From a checkpoint of a small mixture-of-experts model trained on Wikipedia: 4 picks a token, 540M tokens.
Below are experts of layer 14 (counted from 0) of a mixture-of-experts language model. Rows are named router (the router's row for the expert), gate (a neuron's input weights, with its number), up (a neuron's input weights, with its number), down (a neuron's output weights, with its number) and show model dimensions 0-47. Each number is 200 + 40 x the weight over its row's rms, rounded and kept within 0 to 999.
Before each expert's rows: a language model's description of what the expert responds to; "gets" lists some tokens that make up at least twice as much of what it gets as of all text. This comes from a sample of Wikipedia text that the model never trained on. Tokens count by the router's weight.

# expert 28
Description: Table cell pipes in stats and coordinate tables, and the article a in election phrases like won in a landslide.
gets: " |", "|", " a", " the", " an", ";"
router,319,207,174,157,156,227,154,149,177,301,185,132,241,149,245,185,218,162,151,166,179,165,175,186,177,158,210,246,189,173,230,163,197,110,240,221,209,181,197,124,236,147,118,181,178,214,162,156
gate0,190,197,255,207,203,164,174,267,220,259,123,185,172,210,221,213,188,183,183,196,184,191,191,171,172,217,209,206,219,139,266,222,240,226,160,291,167,163,274,217,264,187,200,199,157,258,169,214
up0,259,218,229,187,136,198,209,208,193,138,133,148,213,259,233,171,222,242,210,228,201,136,137,176,149,211,205,213,260,212,272,226,240,231,170,245,234,184,241,234,272,232,140,129,159,197,166,198
down0,241,205,147,226,153,186,199,265,139,214,192,248,233,214,217,203,159,246,179,220,169,185,212,253,195,254,152,257,216,225,219,164,150,248,187,213,185,179,213,216,222,209,174,234,210,160,217,161

# expert 13
Description: Single capital letters and short word pieces in codes and abbreviations, like HU16 postcodes, time zones like AST, U.S., or split genus names.
gets: " A", " B", " U", " M", " W", " K"
router,214,212,172,231,181,238,134,224,214,248,143,199,219,178,192,205,196,220,164,190,149,247,183,126,144,164,142,246,171,145,174,247,189,138,240,194,199,244,198,193,167,186,191,150,240,237,200,246
gate0,151,215,215,144,167,185,216,226,215,265,242,163,250,218,165,179,123,150,103,159,183,242,188,187,180,177,214,204,174,219,194,233,142,158,171,172,124,211,204,150,226,188,213,142,208,212,211,178
up0,149,187,161,179,208,159,221,156,296,170,138,224,215,232,149,160,228,243,215,210,239,243,173,200,205,169,214,279,240,146,203,206,231,267,214,182,200,235,113,219,235,228,172,273,305,204,175,239
down0,188,225,166,163,222,181,153,208,239,266,230,244,131,228,231,208,222,143,231,203,167,237,248,223,188,192,166,238,161,143,157,243,208,174,254,209,192,215,210,184,177,121,197,161,275,160,242,149

# expert 7
Description: Markers opening a line such as list dashes, section == signs and table pipes, especially infobox lines like Coordinates; also modals and to before verbs.
gets: "-", " to", " \"", "==", "===", "="
router,243,193,210,163,180,184,165,174,182,244,162,197,260,120,208,196,242,180,155,166,215,150,199,212,162,153,148,249,193,170,260,199,286,206,180,218,267,196,190,184,202,162,190,175,235,240,161,194
gate0,166,184,146,179,204,284,176,134,240,244,139,249,209,149,169,237,209,155,166,190,240,273,244,234,151,237,203,159,250,137,316,211,194,153,195,210,239,220,189,223,223,250,242,218,154,87,145,181
up0,197,263,126,141,218,281,197,153,227,207,166,171,204,259,160,105,182,278,232,217,223,142,143,206,207,193,222,154,206,145,191,150,189,249,227,161,259,203,206,286,221,217,227,240,206,206,185,176
down0,199,282,158,177,205,153,216,277,152,247,204,194,194,159,189,255,221,210,178,181,145,270,186,227,197,205,160,240,262,256,284,176,178,164,208,211,261,212,148,216,185,181,205,241,166,192,163,227

# expert 35
Description: Commas and connectives that open clauses (However, because, where, when, although), plus the word after In or On, such as addition, stead, way, and month names.
gets: ",", " that", " this", " where", " time", " when"
router,184,211,120,232,215,237,109,156,201,227,180,106,223,153,200,202,233,154,103,149,187,231,215,179,130,127,173,190,227,188,212,209,277,151,187,229,187,204,112,150,201,148,167,212,233,198,186,189
gate0,156,255,222,229,260,281,156,147,248,122,234,250,170,162,180,176,269,186,221,189,247,211,232,200,209,208,120,229,211,110,239,115,219,119,122,272,243,121,170,150,209,202,205,125,201,202,133,141
up0,147,227,135,258,227,266,179,172,215,163,128,252,196,153,200,185,273,143,217,210,268,259,178,212,210,167,160,159,185,197,143,179,213,104,213,170,203,185,146,245,180,251,159,169,203,188,178,231
down0,180,239,172,203,172,216,244,216,280,173,291,172,169,224,200,219,137,183,177,147,223,222,145,201,192,213,146,170,181,163,180,183,212,264,194,185,188,212,173,239,231,126,217,189,206,230,121,175

# expert 21
Description: Pipe separators and numeric cells in statistics and election tables, plus odd mid-word pieces such as d-est-ructive and B-ism-uth.
gets: " |", ";", "%;", " only", "p", "est"
router,292,150,124,225,140,199,179,210,196,243,222,208,287,111,255,157,185,240,188,183,199,279,246,180,170,191,181,207,167,150,168,196,244,156,141,226,184,199,134,134,160,183,134,178,210,148,140,185
gate0,227,290,221,174,232,203,139,210,252,156,150,224,201,253,247,178,240,183,195,238,241,232,198,193,176,218,185,216,213,158,238,222,210,219,102,171,168,213,232,186,168,265,200,256,192,214,193,265
up0,158,200,117,153,219,160,263,207,185,179,168,286,251,217,249,213,197,246,238,161,139,159,177,266,243,220,204,229,197,257,241,236,158,212,271,252,177,311,183,224,171,207,192,187,106,176,189,167
down0,177,217,250,236,187,217,186,175,190,195,244,154,282,203,185,241,222,277,201,154,146,246,212,196,156,212,152,183,202,184,166,216,209,230,181,225,244,229,223,188,164,147,253,172,186,228,187,173

# expert 16
Description: Blank spaces, currency signs, dashes and century digits that begin numbers or dates after table pipes or commas, such as £, $, 19.
gets: " ", "19", "–", " $", " +", "/"
router,163,232,208,172,144,152,111,214,213,299,122,185,221,224,202,186,195,162,128,173,198,183,170,215,244,191,182,177,168,177,183,168,223,216,161,258,210,180,159,193,274,206,201,211,194,238,149,159
gate0,253,221,243,173,162,183,179,149,178,188,189,202,183,223,242,195,248,236,171,194,145,206,192,231,246,190,248,145,169,173,214,194,189,274,205,137,163,193,225,242,280,173,210,172,143,186,162,244
up0,227,236,249,130,126,145,277,154,205,229,160,192,200,238,245,133,169,178,218,167,198,197,214,207,223,160,187,119,143,220,224,114,175,241,263,172,214,174,222,221,231,221,130,160,181,154,216,204
down0,194,207,161,171,229,229,180,250,258,158,234,198,257,178,180,273,202,170,267,116,168,226,170,221,199,205,101,209,242,206,155,167,210,230,239,254,184,187,188,200,224,169,198,226,253,263,158,245

# expert 43
Description: Joining words inside titles and credits of music, film and TV, such as and, with, by, featuring, Top, as in Prelude and Fugue.
gets: ",", " |", " and", "-", ":", " of"
router,264,170,120,202,184,192,112,173,245,273,187,245,205,131,233,199,237,226,181,203,224,203,219,204,164,144,98,207,199,123,205,230,251,146,210,210,171,186,167,191,213,152,138,256,170,237,152,200
gate0,159,219,200,183,223,122,193,139,212,197,202,156,232,196,253,222,246,278,153,244,199,184,217,245,141,161,167,263,310,230,222,139,287,245,215,181,257,195,180,161,168,173,128,152,213,232,222,174
up0,121,207,178,211,214,187,231,188,167,276,198,225,190,199,183,235,154,259,133,207,195,176,151,217,217,179,134,130,122,324,236,190,117,208,225,195,119,185,222,186,149,146,262,184,218,273,196,160
down0,176,286,188,206,216,232,222,196,188,216,242,177,258,245,220,152,158,229,252,216,228,157,170,198,168,241,186,188,191,258,209,210,218,198,254,247,242,120,217,229,227,229,222,239,190,198,153,297

# expert 47
Description: Numbers, pipes and punctuation in sports and stats tables and dates, such as 0, 36, and a comma after January 1, plus capitalized line-starting words like Born or Early.
gets: "0", " |", ")", " /", "19", " when"
router,279,202,205,194,170,276,93,198,238,240,202,111,243,206,232,220,261,159,136,186,158,175,191,146,164,200,143,264,174,123,134,206,260,191,167,266,194,210,211,187,191,176,185,220,212,180,197,173
gate0,144,212,181,260,161,193,213,245,234,196,204,226,150,220,148,154,193,248,141,285,208,188,163,130,233,173,210,175,208,178,168,208,252,175,197,156,215,204,209,196,164,196,267,183,201,233,138,148
up0,220,123,186,236,252,205,227,251,250,234,192,270,151,237,134,151,169,213,218,245,170,166,211,136,197,217,200,215,146,264,182,289,232,160,183,189,194,194,168,231,240,128,186,240,139,114,136,251
down0,235,157,231,250,225,199,155,199,189,203,163,149,337,142,214,164,157,227,140,206,301,122,234,158,251,197,179,139,120,157,207,195,255,235,201,239,267,248,219,206,253,192,211,256,224,189,180,223

# expert 54
Description: Commas, and, or, but, although linking clauses and list items in running prose, such as "transport, traction, and".
gets: ",", " and", "),", " or", " but", ";"
router,238,162,99,214,201,163,141,175,250,246,171,184,250,177,184,211,259,201,140,131,231,147,178,156,204,179,117,200,179,105,176,252,203,165,221,218,216,173,110,179,223,146,187,179,207,211,155,238
gate0,237,189,261,215,210,221,151,199,203,229,156,190,204,186,220,214,150,189,154,171,180,267,89,259,165,261,189,115,200,196,190,193,164,247,217,236,160,226,206,294,287,233,255,176,190,158,235,231
up0,166,238,220,247,228,201,244,194,182,187,179,247,188,165,242,191,170,242,161,213,208,163,200,176,273,248,184,192,227,224,228,260,248,224,190,192,200,153,239,291,232,203,202,227,144,194,174,230
down0,193,181,205,146,156,168,205,162,200,176,222,236,161,227,126,215,249,201,185,267,267,169,286,151,244,150,174,222,144,128,235,181,249,198,202,249,223,137,163,212,191,160,155,266,249,195,171,121

# expert 57
Description: Final digits of years after 19 or 20, and opening parentheses after names or titles, such as "(4 March", "83-1", "20-01".
gets: " (", "0", " =\n\n", "1", "9", "00"
router,199,152,193,226,132,160,208,220,189,194,153,178,246,170,224,237,170,172,143,179,177,197,225,188,161,196,144,248,178,144,219,144,170,202,195,226,183,187,176,141,197,136,148,181,279,224,144,204
gate0,186,214,233,259,228,178,209,161,167,223,181,168,215,236,195,239,186,209,179,264,107,185,138,209,271,191,176,220,197,236,147,150,244,234,198,200,192,168,210,125,239,117,172,214,227,168,181,244
up0,183,167,216,213,161,256,208,152,107,240,172,224,163,243,216,196,221,233,176,204,230,226,161,142,223,192,134,176,265,193,220,217,194,210,187,122,193,147,165,194,147,142,241,159,159,188,171,287
down0,110,148,185,165,180,197,200,178,201,181,171,276,225,132,205,176,191,185,217,178,269,232,261,123,261,135,233,152,177,158,160,190,186,202,183,180,249,187,182,221,240,213,196,223,281,193,197,130

# expert 18
Description: Words like season, tournament, career after "the 2023", and spaces or hyphens before years such as "during the 1990s".
gets: "20", " ", " season", "–", " of", "-"
router,232,160,142,259,200,232,143,233,187,212,160,160,308,212,178,163,211,182,133,197,194,180,197,189,148,146,205,195,175,190,175,183,203,181,131,209,232,219,138,127,180,182,157,138,227,250,154,215
gate0,218,178,127,210,148,215,214,235,204,259,174,213,209,233,243,194,218,227,180,99,198,246,180,229,137,124,224,230,177,211,165,157,203,235,174,226,249,206,208,197,255,240,131,206,215,140,234,197
up0,267,111,259,164,208,174,233,146,214,177,189,282,193,185,156,235,192,193,191,208,170,214,179,180,232,207,151,238,222,196,199,140,212,204,149,181,221,259,223,192,190,171,188,235,204,150,214,147
down0,128,297,154,170,175,151,161,217,174,175,171,172,224,181,149,156,169,185,153,115,193,212,164,176,274,225,214,227,208,256,195,204,101,223,182,161,203,272,193,215,144,189,212,188,227,247,227,163

# expert 63
Description: Digit groups inside large numbers, percentages, measurements and table figures, such as "200,00-0", "55.5%", "65 years".
gets: "20", "0", "00", "10", "18", "30"
router,124,211,178,263,145,163,135,201,263,264,236,123,257,222,197,206,172,206,138,169,190,203,216,183,124,142,187,228,205,156,213,193,226,175,195,263,173,220,204,161,168,123,139,244,260,219,165,222
gate0,230,185,173,199,205,157,187,196,131,154,178,201,244,194,206,102,223,135,192,189,196,111,242,261,162,149,249,199,195,221,243,205,153,168,231,225,139,169,224,280,217,160,163,252,125,171,158,191
up0,186,227,265,150,285,189,236,160,205,207,204,160,236,186,198,138,109,212,165,254,233,221,176,187,204,146,191,196,242,221,222,142,249,203,244,186,149,225,179,220,234,211,92,210,256,156,202,201
down0,167,171,150,216,277,198,277,172,183,222,157,289,195,134,243,258,189,183,214,298,204,182,213,115,227,191,195,179,272,234,251,116,188,155,194,157,229,195,175,237,221,130,171,209,182,227,197,197

# expert 31
Description: Bare space tokens, mostly in tables and lists, standing before numbers like years, scores or counts, as in 1988, 68–70, or empty cells.
gets: " ", " $", "_{", " Ref", "   ", " Arthropoda"
router,182,158,183,175,213,194,165,159,227,260,192,190,293,145,229,236,269,228,137,167,200,209,182,247,192,174,166,206,174,178,236,241,218,140,191,232,203,215,141,157,221,174,150,179,234,204,181,194
gate0,123,246,183,189,177,229,214,226,206,229,254,210,194,167,173,172,243,222,195,169,239,226,170,223,200,102,168,159,209,144,192,271,227,179,154,186,178,183,87,256,146,195,128,142,169,152,207,152
up0,171,200,142,161,187,172,175,171,220,286,167,154,254,166,202,245,178,168,160,248,299,224,242,210,178,158,102,176,191,232,163,207,277,204,163,214,112,158,189,217,164,231,192,125,165,151,234,181
down0,165,216,184,223,181,164,179,212,202,176,234,129,144,194,188,156,218,221,213,133,103,243,237,170,255,214,235,128,185,162,300,171,176,180,171,209,256,288,253,231,148,159,162,217,203,132,217,121

# expert 0
Description: Digits and number-words in measurements, scores, coordinates and table cells, such as 5.6 km, 6–3, seven, square.
gets: "1", "2", "3", "5", "4", "6"
router,209,186,198,238,218,200,125,198,211,245,179,182,228,209,263,205,186,201,133,179,134,197,145,216,215,178,164,203,186,187,206,173,219,210,206,207,200,250,164,126,229,151,153,281,264,182,187,210
gate0,215,135,236,201,251,228,152,238,171,235,212,179,200,229,332,205,225,192,245,220,187,207,167,221,228,119,134,228,162,252,229,206,174,256,221,248,185,192,127,89,193,164,154,131,220,262,228,230
up0,133,174,258,255,262,211,149,196,180,154,251,164,210,237,274,222,185,223,212,217,175,282,240,245,235,213,208,202,199,215,192,198,212,242,230,216,222,202,185,201,172,164,179,169,194,173,200,226
down0,191,232,203,250,143,255,250,157,261,254,195,197,218,148,178,200,228,232,235,142,241,144,219,163,258,241,174,131,237,213,135,249,171,202,167,221,161,149,183,235,86,152,190,261,176,164,214,234

# expert 33
Description: Possessive 's and determiners before a noun phrase, such as its, their, his, the, a, in "the pilot's", "its QALY".
gets: "'s", " the", " his", " a", " its", " their"
router,227,165,158,179,156,225,152,167,171,219,140,187,266,188,235,197,188,233,69,181,171,191,159,157,156,197,202,217,184,149,152,229,233,190,207,243,256,199,162,167,224,149,106,233,228,198,194,168
gate0,178,203,189,163,158,259,178,129,172,228,256,168,132,180,235,242,203,195,249,212,153,191,224,205,180,199,239,254,209,226,158,234,285,221,246,239,200,199,275,209,189,126,165,210,184,170,271,190
up0,177,192,172,259,161,228,231,147,221,234,154,202,161,185,223,140,235,173,197,146,264,158,285,141,156,159,165,160,196,165,308,166,171,159,149,144,195,136,170,190,120,250,277,247,172,275,157,229
down0,147,201,210,175,217,187,175,145,213,149,205,201,96,215,245,188,193,212,139,266,199,123,247,158,201,193,232,231,182,129,214,241,174,262,152,192,256,175,180,238,234,201,189,207,231,164,226,150

# expert 37
Description: The words in, within, throughout, to and the placing something at a location, as in "It is found in Guinea" or "residents in the village".
gets: " in", " the", " of", " In", ",", " from"
router,286,191,151,254,127,210,167,172,217,257,215,130,220,161,209,216,241,256,189,197,215,198,188,144,170,204,146,252,119,208,182,194,188,201,143,202,211,227,168,174,242,151,110,178,222,174,181,184
gate0,241,218,105,163,199,215,224,159,145,184,240,164,182,237,139,251,242,203,235,215,231,150,212,157,287,146,292,172,221,204,156,252,195,198,173,170,221,209,198,166,207,206,191,198,233,208,150,148
up0,170,198,264,245,279,176,137,143,185,228,186,215,142,189,248,115,102,213,210,225,300,187,201,211,173,173,204,187,211,221,187,209,200,205,240,274,128,156,187,206,204,184,172,190,124,218,173,211
down0,237,219,202,199,202,282,249,241,146,177,275,133,136,206,239,260,267,225,225,244,104,152,202,194,196,214,216,207,171,167,215,205,174,239,201,115,239,166,317,187,184,200,227,204,203,169,214,228

# expert 61
Description: The, his, her and their before named awards, ranks or institutions, as in "awarded the Queen Elizabeth II Medal"; also infobox colons.
gets: " the", ":", "-", " his", " The", " |"
router,313,152,145,177,117,203,138,138,214,233,229,144,238,146,219,217,168,224,163,203,241,205,224,219,166,138,210,228,193,175,214,180,182,199,185,189,209,220,84,186,203,153,137,200,192,267,129,204
gate0,157,263,275,253,192,183,238,131,161,132,208,154,205,163,120,268,219,196,228,165,243,211,183,246,248,234,270,183,253,184,223,217,265,232,232,116,192,224,194,104,240,92,242,134,177,172,223,168
up0,257,236,236,227,106,227,231,195,240,181,167,207,248,224,217,239,203,139,136,247,189,150,181,203,180,132,229,201,222,193,150,168,224,217,232,196,134,140,260,101,199,160,118,244,208,171,161,247
down0,213,202,117,168,129,113,236,188,239,254,196,240,281,207,226,173,189,224,233,224,248,130,152,154,212,224,195,236,177,111,174,243,181,218,245,209,166,237,219,247,231,182,130,218,165,184,180,194

# expert 55
Description: Prepositions like for, as, by, of, during and with following a verb or noun and introducing a phrase, as in "used as a mirror", "needed for a majority".
gets: " in", " of", " for", " with", " as", " on"
router,137,168,124,195,145,214,131,137,197,242,211,189,238,165,268,206,227,208,169,209,246,162,182,185,179,173,159,206,171,158,165,199,186,155,124,181,190,200,192,139,205,104,148,181,209,261,155,179
gate0,226,198,184,135,200,263,175,185,207,158,199,160,179,143,143,248,260,167,165,193,129,246,170,220,191,215,243,247,216,191,155,185,126,201,223,177,179,246,238,202,163,234,157,182,219,154,241,223
up0,218,125,226,204,188,203,231,188,159,214,188,282,181,206,276,162,155,167,211,184,231,172,161,237,213,214,214,215,199,182,242,234,157,203,214,215,246,255,182,155,211,208,303,253,182,226,194,247
down0,189,168,209,218,208,234,167,156,233,278,215,217,130,201,216,136,198,245,198,211,156,208,236,203,212,183,271,184,181,166,154,191,171,174,126,248,144,258,187,214,158,180,226,213,224,147,238,97

# expert 42
Description: Decimal points inside numbers in election tables (30.3, 3.1), plus ordinary sentence-ending periods and spaces before numbers.
gets: ".", " ", ".\n\n", "–", ".\n", ")."
router,249,214,168,229,156,203,138,168,191,262,203,195,239,151,235,233,208,145,197,179,214,226,255,147,159,156,188,191,148,170,234,208,251,190,158,238,199,281,183,207,180,132,153,204,222,277,168,194
gate0,198,223,159,133,190,178,128,227,215,131,141,245,218,265,254,219,213,168,295,155,217,150,170,182,205,260,241,159,229,177,206,169,216,192,161,179,204,248,206,183,210,174,214,247,226,201,137,231
up0,204,184,204,239,129,143,186,177,242,189,150,233,193,172,149,142,186,125,243,175,191,216,205,219,224,256,201,192,192,205,294,229,230,200,281,150,209,189,287,95,281,233,231,271,210,153,223,260
down0,204,169,205,230,204,230,209,215,152,175,217,140,296,254,191,248,205,169,214,146,265,226,196,205,230,118,188,179,200,205,214,226,228,209,167,108,239,221,164,147,236,158,234,252,176,211,234,190

# expert 59
Description: Century digits 19 and 20 starting years, en dashes in year ranges, degree and minute signs in coordinates, and the words after, before, despite.
gets: "20", "19", " ", "–", ",", "."
router,263,178,129,229,179,193,149,174,186,268,169,143,241,133,181,230,233,181,123,209,240,234,168,185,159,141,157,195,173,130,172,136,200,118,145,177,209,215,188,152,229,163,212,261,228,198,169,193
gate0,246,125,167,209,211,260,198,258,201,218,255,185,160,166,178,200,224,182,131,225,186,238,209,163,193,184,179,132,179,180,240,202,193,221,177,177,153,189,225,176,302,196,156,262,95,143,259,108
up0,180,228,177,254,212,252,138,219,242,248,172,257,193,235,175,232,168,177,252,203,206,213,184,191,175,278,259,234,179,251,168,119,147,267,163,162,219,165,161,226,219,248,215,164,194,191,228,265
down0,144,168,199,247,255,223,235,232,184,199,189,190,220,153,214,257,211,202,207,219,123,196,170,156,210,145,198,168,188,210,217,261,218,202,233,174,243,147,179,238,252,183,157,160,206,283,214,180

# expert 1
Description: First words of institution and place names, like New, Great, National, Royal, as in New York, Great Britain, Massachusetts Institute.
gets: "-", " of", " New", " National", " United", " The"
router,243,161,231,192,146,126,129,251,211,220,134,215,249,71,200,217,258,255,150,156,194,172,189,183,178,192,122,202,182,150,202,179,240,179,172,200,213,249,179,154,203,126,162,200,216,201,187,232
gate0,146,211,178,192,216,224,204,189,179,194,243,218,220,136,202,250,204,296,124,203,213,193,198,165,224,182,194,219,159,161,176,156,222,267,199,172,183,213,181,193,147,139,216,250,213,221,210,160
up0,203,184,213,202,192,193,228,141,222,120,158,214,144,177,194,167,225,219,215,164,262,198,203,196,191,210,195,207,131,246,249,231,205,217,187,183,234,173,213,200,274,263,232,152,159,287,183,196
down0,195,152,149,213,204,183,108,215,212,179,205,241,211,286,225,224,224,172,219,249,146,232,257,249,249,227,245,154,240,220,214,161,275,194,226,127,257,221,197,226,230,161,213,229,186,207,151,103

# expert 3
Description: Forms of be and become after a subject, such as is, was, been, became, plus articles after them like "is a", "was described".
gets: " was", " is", " a", " were", " be", " are"
router,238,202,123,195,181,188,202,211,204,218,137,201,282,178,212,225,246,256,115,182,164,189,174,224,149,166,225,213,149,131,240,248,151,143,190,250,214,201,173,151,247,121,148,185,220,196,136,145
gate0,210,244,195,177,165,217,213,190,207,219,189,251,195,244,177,246,256,223,178,212,212,160,170,171,168,202,209,186,171,189,145,175,184,230,99,177,234,253,177,180,203,218,153,146,279,245,152,276
up0,188,162,216,271,210,190,192,227,265,238,222,233,87,183,211,288,202,187,188,137,209,249,218,200,206,149,206,149,169,238,138,252,149,186,172,238,167,190,191,221,172,126,221,227,223,187,223,294
down0,161,235,183,195,257,155,301,225,223,172,155,166,154,290,221,226,250,194,211,258,140,181,130,260,188,263,239,148,165,176,213,204,166,252,227,221,208,234,120,217,227,244,189,129,243,153,176,247

# expert 17
Description: Abstract nouns right after the or a, often followed by of or that, such as fact, efforts, reasons, opinion, possibility; also sentence-initial However.
gets: " ", "19", " T", " following", " order", " However"
router,200,154,138,211,199,228,161,191,222,252,246,197,271,216,195,214,225,179,74,232,164,163,204,244,229,199,184,199,203,155,249,219,243,162,217,198,248,213,171,172,235,120,203,246,227,164,107,177
gate0,216,179,166,241,148,223,140,230,252,263,247,167,254,184,215,267,174,157,220,175,88,184,248,239,200,149,195,174,238,117,274,233,201,211,173,183,212,227,175,175,222,156,216,254,167,232,149,192
up0,190,168,310,200,196,193,226,225,131,148,184,212,181,260,248,262,250,234,215,210,224,235,153,178,215,179,237,221,202,270,158,190,226,168,213,189,230,217,177,206,163,266,173,195,225,113,245,218
down0,201,264,212,217,225,133,216,148,257,173,187,178,191,202,217,190,236,162,232,254,229,198,175,195,212,200,150,252,222,261,146,224,230,186,204,267,218,231,154,256,215,160,209,167,282,192,248,175

# expert 60
Description: Tokens in demographic census prose and statistic tables, such as "Of all households", percentages, °N coordinates, Density, Turnout.
gets: " |", "%", "°N", " had", " with", "|"
router,254,200,210,172,157,160,131,179,167,251,209,209,250,181,187,184,253,215,203,177,244,151,148,148,158,203,175,233,141,178,195,190,248,191,190,264,169,215,186,256,182,202,170,170,190,266,176,168
gate0,227,209,229,147,253,166,225,124,206,181,177,248,136,198,193,201,260,283,184,193,163,156,251,149,246,154,193,196,191,147,154,271,206,201,157,248,184,115,224,260,251,171,182,217,195,234,155,188
up0,212,160,81,227,168,279,211,185,147,202,175,182,255,184,128,205,182,162,251,227,215,235,151,179,140,201,226,229,216,213,196,233,177,176,172,198,191,220,152,193,214,175,174,208,197,200,181,134
down0,147,238,242,261,229,157,130,180,245,251,156,179,117,167,172,248,285,184,314,155,250,231,213,176,214,239,188,167,200,180,209,179,197,198,192,255,130,277,229,217,216,132,257,231,153,180,293,156

# expert 12
Description: Pipe separators and header words in sports and election tables (Pld, Pts, Candidate, Turnout), plus semicolons in race-code lists.
gets: " |", " (", ";", "|", "0", "-"
router,251,160,184,206,192,165,188,210,218,235,165,143,204,199,215,164,195,208,183,162,179,220,189,193,133,194,137,225,196,184,192,156,262,168,175,231,227,215,198,148,159,158,162,251,233,176,179,223
gate0,228,225,146,135,190,203,223,220,144,193,217,234,278,156,195,196,251,281,258,202,250,228,212,175,290,177,175,149,163,207,144,209,235,169,155,188,221,175,237,186,154,239,168,197,184,208,186,278
up0,157,274,282,222,183,263,173,197,217,244,191,156,159,167,207,183,198,266,200,236,148,201,181,243,105,185,201,253,249,236,182,232,232,202,249,172,193,206,205,287,173,197,195,244,159,190,161,262
down0,183,204,183,224,254,268,235,322,273,203,153,169,161,186,224,241,146,239,175,234,216,214,199,118,208,227,216,106,205,178,233,190,168,194,175,202,203,249,187,228,225,171,205,179,210,212,135,199

# expert 52
Description: En dashes and digits in season or year ranges like 2016–17, plus modal verbs should, must, will, shall.
gets: " ", "19", "20", "–", " to", ":"
router,233,164,119,193,160,223,158,172,235,261,200,210,231,176,220,228,153,221,161,151,228,234,174,139,132,171,206,210,182,102,232,163,220,168,175,232,183,191,155,197,244,138,171,240,218,207,175,275
gate0,206,245,138,163,188,167,171,235,250,234,163,145,140,163,229,200,240,224,223,245,215,143,137,256,185,195,152,158,167,89,198,162,198,242,209,199,186,151,246,198,227,193,242,160,223,166,151,203
up0,246,224,228,161,268,209,177,172,106,250,224,170,191,129,149,221,222,154,170,230,185,226,254,208,252,159,181,228,161,204,146,268,187,177,180,274,197,218,158,212,200,250,225,185,233,189,227,187
down0,229,188,227,113,209,225,165,211,214,321,207,287,185,246,229,148,212,165,177,164,140,138,235,109,237,269,224,212,185,205,196,215,151,150,250,208,173,233,161,271,224,180,231,160,241,174,248,164

# expert 46
Description: Short word starts such as F, b, f, and small function words in biographies and lists, such as located, about, in, No.
gets: " |", " F", " H", " b", " B", " f"
router,254,161,169,257,145,166,113,191,196,285,145,182,215,220,227,221,237,253,223,191,200,161,123,113,173,212,222,209,153,176,207,200,226,175,224,191,219,189,156,151,207,189,193,179,200,175,139,183
gate0,167,189,152,180,172,190,163,183,159,244,166,196,234,175,248,232,172,221,223,222,250,210,184,201,203,185,238,224,136,180,275,224,238,244,162,205,204,227,222,175,175,220,172,296,255,160,256,207
up0,128,220,160,219,182,248,145,196,255,156,151,204,224,166,222,226,132,218,260,290,199,214,174,149,285,198,254,254,218,211,190,229,193,153,206,198,216,243,188,245,209,238,145,238,218,135,176,173
down0,200,223,178,214,179,223,155,141,187,235,168,175,254,223,178,110,217,178,190,220,295,179,231,204,183,195,173,182,143,152,254,320,258,185,191,253,243,136,273,229,258,169,234,151,225,218,193,255

# expert 39
Description: Past-tense action verbs after he or she in biographies, like enrolled, joined, won, attended, plus the prepositions with, by and of.
gets: " with", " by", " of", " K", " G", " R"
router,217,214,158,175,153,107,139,135,259,318,139,172,229,184,311,208,216,242,236,246,176,155,204,159,161,190,189,172,176,179,210,201,205,203,182,241,176,201,199,164,217,154,159,242,242,248,180,148
gate0,254,180,199,219,161,227,217,218,222,219,88,212,179,191,141,229,239,200,227,217,183,182,215,73,274,180,173,202,165,199,221,239,175,169,201,202,185,258,224,209,202,213,162,253,240,214,167,225
up0,240,239,146,287,275,251,222,203,214,165,252,196,197,180,204,194,168,201,214,210,214,256,283,234,206,174,226,155,287,228,205,176,239,186,226,227,216,190,240,196,146,153,212,175,206,170,165,199
down0,215,156,152,177,231,205,182,210,224,171,152,171,192,254,209,147,158,186,170,172,193,200,169,248,184,218,263,261,231,145,125,200,177,184,227,238,224,161,161,259,212,270,182,221,224,143,162,307